Below are experts of layer 4 (counted from 0) of a mixture-of-experts language model. Rows are named router (the router's row for the expert) and show model dimensions 0-127. Each number is 128 + 24 x the weight over its row's rms, rounded and kept within 0 to 255. Numbers have three digits each.
After each expert's rows: a language model's description of what the expert responds to. This comes from a sample of Wikipedia text that the model never trained on.

# expert 12
router:117137152095130141145140100115097149097120122106122126106135109086150086166144120165075160121149119139097130128132125130143110112149142116129141119074106107132134161102156083122124146134166110085134109130124110116124117136139145141154127129122134134106133157085137110126163194115127133088126118180134143141171131081093152117078137155130141165145105091152170139101115163131168145089088
Table digits, huge. Single digits inside numbers in election, census and roster tables (7,723; 3,686), list numbers, and the piece ug in hugely.

# expert 48
router:108158098110134114135148127145129133133169110112109128110106128120134157141159141163133100103157098126139142108126119181130128126087167136145169079151097156102137114174117087111116096158097138143094139119134105125111130115151106118110119119162160121154136151097146117143168131110172130087154075161127112090101123090151130118100175125155127141132131133196101102156123113151094141089128
Verb stems. Opening pieces or stems of verbs and related words after to, the or not, such as dist, suff, champion, help, prevent, defeated.

# expert 21
router:129143104086137118128143109113089155091117161127167090110134166097122132181110141133085117163108111139092138163109116140159142107134158114112145130171151153094087152142111089133112111146158174137133136118142107108160116124138178137120148164167126124075146162093106115123125141110118125075121118124140128113081130079120156177164158127117125141130105107124137139123118134158148092112136
Mid-word pieces, taxonomy tables. Mid-word pieces such as ult in sultan and multi, plus terms from taxonomy and election tables such as Animalia, classification, Votes, %.

# expert 58
router:145131133185149149130109130147152156156091112116134116149122104155149128087124174081155159103110146129084159116104120123119135138120090122172128102144160163130150119127137162116150127085148104116094119148116131145107110102111162117100114191148144136134134167144134134122117148132086165118132180120113133151143145141132100102087086146141126087115158135114135078122158141076151105151113
Month names. Month names in dates, usually after On, In or a day number, as in "On February 24" or "on 5 September".

# expert 38
router:144107128163140146102113167163149150131121161184124147159109101129156138104100098126166163152148125081111161119152117097097126128118087141160086107102129103112145079109150142141165139086110138106109090147168118182082147163113130102123125119136130139106138158127174164131103108078118145137164168130129116141158117143152112080109132115116126106148117139112132139140135104128127127138158
Leading digit 1. The digit 1 opening a multi-digit number, mostly years and centuries after spaces, dashes or parentheses, such as 1965, 19th.

# expert 15
router:133105119138063126132087118142100097166116119146089153135162132118162123084115107157165131101093104107118165113143108154143117116175145111136121146090150143119162111127165106139133119127084096122141130155122124106118121122115131131123135143123146143106133121173098148161109170097147132136127073145083186105152146134148116116154103106189151148146094149092140114152137150122103127165122
Pronouns and so. Function words like so, it, this, having, such, especially so after do, plus occasional first word pieces such as Comm, My, but.

# expert 0
router:100125120092103116134100149142159121144119103171125116125099131120161132132157138117139109127107155109092168203120119154077124122109098156132160144139151088160128146089099120125139108088112148142088108078142096168104137139127110155095148131092139109102142162156148158151144145105155104126147144126135131128113127121134109168105119151153108082154104134096150143122157156147136172132081
Creative works nouns. Nouns naming media and creative works after articles or possessives, such as film, book, album, series, episode, plus published and wrote.

# expert 24
router:103139152141151114123136091110141124114147145139120106151135158110138097164149111167110125121117134160143107090130135119133074129146131117150126119082160153124119118099164114157124093137142150085099096132089127136173139131149136127140160156122116145121117147089156164096150113129156145136106122163091156112149127113154093149099148153165139139149085113141140080046097118121119097151084
Name-initial pieces. First word piece of surnames and proper names split into parts, such as Mc, Dar, Brid, Dun in McDonough, Bridgers, Dundee.

# expert 39
router:123078138104176104153160148094091127141094056101165101110093165127091117093121139142126107131136127112113149167118124130125125085129151120125126089139102144146157113099109109123106119114161154163095146112131137149162112160144114119133151174126132080106146168135144093133128149132133124101133175127147149115134097170148118114113151108141154167117112139130145142085163144144147165095123
Popular music terms. Music release vocabulary in band and song articles, such as album, single, song, band, track, vocals, rock.

# expert 52
router:117159133113136080104138129095121141146121098163133142133173181142106148110123105132083126101143159096163108105126135168141151184147118137161116108163127176121149141129117129149065115145108138131154120145131092148124119129119150107136085089134132149093125121167159118156132142101108142123101116138100133122121123144103112181149131127176107163142096110093102120120099165119127072155119
Name endings, step. Word pieces ending personal names in lists and tables, like Tilley or Aukenthaler, plus step in stepfather or stepped.

# expert 6
router:122127130115132122095103124138096094103101150129066119162153117092136103116173113130102119185136146152115118121142117114168145109127135155111139123112112167117127119147078107117165114108113173126108114125137075106127102156131117139157127141147134124101071145182129125111149106124121143105153094159079100158129128150121156106169154143096157149145136101086174131120165137136143098131150
Sports stats, word pieces. Digits and endings in sports tables and records (Goals, Points, 45–36), plus mid-word pieces like cy, res, co in motorcycle, ecosystem.

# expert 45
router:125100132133137148129101132114107122111158152122164128147129147088152108175140106168095119099146090126141099094118152087116160155148101090149145086128153110106126110172118116136143118122103148087152102142121137152188132144100140125097170114152126138077101137102157125116082188123099104163112121169124121110112163106154106119178118136135122151124096141158144150123161112126125114103130
Capitalized first pieces. Capitalized first piece of a word at the start of a line, heading or name, such as Med, En, Sub, Mon, Ele.

# expert 59
router:081117141141115152124130090176133158176090131155107153098144144118122118132145096157083126134146119161126130101129123120131146126097119135143113105105084117111129147135161140137099112105085133144142117167072131107170121127111167135106140117113142125178121138085177114118109123118128129063167152164116127101087139106141185125085145156146139149179137107121140113111117140144152135127139
Sports statistics tables. Digits and pipes in football and athletics statistics tables, plus career-list words like loan, Apps, Goals, and until inside parenthetical date notes.

# expert 53
router:112138082149176158112120136098136145119134122113127149127091118137121142154105117149139122167108129128124102084128144112117093116142153110171166128088116116080098126169105164096126179091097120143134138144156115137142096146142141109126071113141127156124113142155108093072151113120147137143127146120145073118120126167131126104159161104113147086115154141155107158165143139104173103138162
Section heading markers. Equals signs opening article titles and section headings after blank lines, plus paragraph breaks, infobox colons and list dashes, as in == Classification.

# expert 3
router:100118138140182094126133082159159143160123147124104142107138125122116137179128157140137115129083109133136188134134128138106165146127121129115117142130136155157129062143112134146096129160084135125150130135085152126136107155116127098129141116156132104089106149146147115105153141141165128043131110132141115155123134117100094127101091132099099155107147161109182115135122115167100094116121
Name-final tokens in results. Last word of a multi-word name, often in sports result tables, such as country codes like ENG, ARG, surnames, team words like Saints, Town.

# expert 51
router:123136113101117122152125087104176127129123130108132151124137093107128131109157082134106138118083110178135175096142128131107137133103108151155143143097141131138121104105130094094139124122136134091187127131131107139102121133135149135171130103132137105075082136122117115125153168128144102180113160101109099171104150150132124151135095133116111147154163172123164128165091184164143131107155
Non-Latin script bytes. Byte pieces of Chinese, Japanese and Arabic characters, ʿ in transliterations, plus ! and ?, and some stray tokens.

# expert 23
router:129172142165124126101095145167137158151098110140095125135130138151144152092128140084183129105124125097140120105167131133088159137093074138111109103137147124148145117107157152099178118079122129109123138165151168130087111130125102119146090085128128140129145112136166137136106078109145127154153154145159137124135091163179137087127124150158134116094151132143102145166120117140133138143107
Coordinating conjunctions. Coordinating words joining items, clauses or ranges, mostly and, also or, &, but and nor, as in born and raised, Trinidad and Tobago.

# expert 37
router:123166082102137131172127162113137162104155112166148073142138112107106096121122151165140152136116139140123177133130096149155114096140097143081149141119100156112118124142120106149126147131158100122117149125137130168132100112103122139108105098122098165107162154085147134164180178126154163155128117148119127120103128114144102115082121107141117109121108089130191137089127116114126141088116
Common nouns after articles. Singular common nouns right after the, a or his, such as game, war, car, event, accident, decision.

# expert 49
router:107143151161159147110126133118154139156123120168118111135122114101115130144106109131097143112093136143101138130110114117118150117090086106103120130121131171116092126129125121124127133136181137108141166132118087099105094203151137128142133122203137128108122165123161090103145104116140153052126144139127105123123134123127119154164121158157117146109125162099143125155100137185152121079156
Diacritic letters, Turkish ğ. Accented or non-Latin letters inside foreign names, such as ğ, ș, ł, plus Vietnamese and Thai bytes and ″W coordinates.

# expert 50
router:136119139164112141117166151117126083129122142155119127096142117141114143115130088134065133159156061143161138118114123137139113114128139101133134155159134165129134148118137072105105130152142157120136136116144076128128129128127140116097163142175099104100090178140129119143176104143118145092146091143101133143129130086106129142168129136134127109133133089102170152113074130156159084153107
Second piece of names. Second word piece right after a capital initial in names and rare words, like D-ram-atic, D-urn-ley, B-ram-ham, Ed-dy.

# expert 22
router:151120103183138158106092126142103169140091130110173154176140124172153108108122101157098127115132152107098128083085130087108125128103094155164099086149142151097114147127158168152158120103119118094137101169154110131128087173130136115124131121151121151128130094142122095160107124117097133159139149156126140127104110166129113133130112116155116112100117128106144106163149099137133107124077
List item markers. Hyphen bullets and pipes opening a new line, as in surname lists "Notable people include:", taxonomy fields, and table rows.

# expert 47
router:102089091129122128129156106052154117115133123112157102154141149157149108173110122164166093160149153083135098096127175114155124118097141132165143131124102149124127164134156142132157114133119109101144159115116127107150136101111129118095109157176122115084149117136150145117108165158138129135129116143147143130137113101121096108116182152144105107099100140082153112099171146126147131085120
Digits, colors, initial letters. Single digits in coordinates, scores and tables, capital letter pieces starting names like R, L, C, and red, mostly as redesignated or redecorated.

# expert 35
router:117147132086134119095152120096122084121160133092182104082138116138166145162139130102114100151120127145106122144107132140151121119164130118085112127173126117124103140147107108165123152159089129163163093136161171096133100084147109117158092111102134169156143121134142093150119114164103109131091129166131160136121110116107117167152106179106144135147110080120152120157113104114123137110122
Descriptive modifiers, word middles. Adjectives of age, locality, politics or nationality before nouns, like younger brother, local, political, German, plus middle word pieces such as spec, umni.

# expert 5
router:138078121128113123117160123124104139134137160105155106102106108137116164165168114117135111118149112128141110141122143153131125144150181124149133106165115138127132109149142133109087090122119154195118146100107106120113132140077121199114080129104174093141092125128129129149122192087089178114122106147111178112138120112126150150107113121152134137129130126128122145082153147099146130101107
Continuation and extent words. Adjectives and verbs of extension, leading or continuing, often after the or was, such as extended, lead, continued, entire, returned.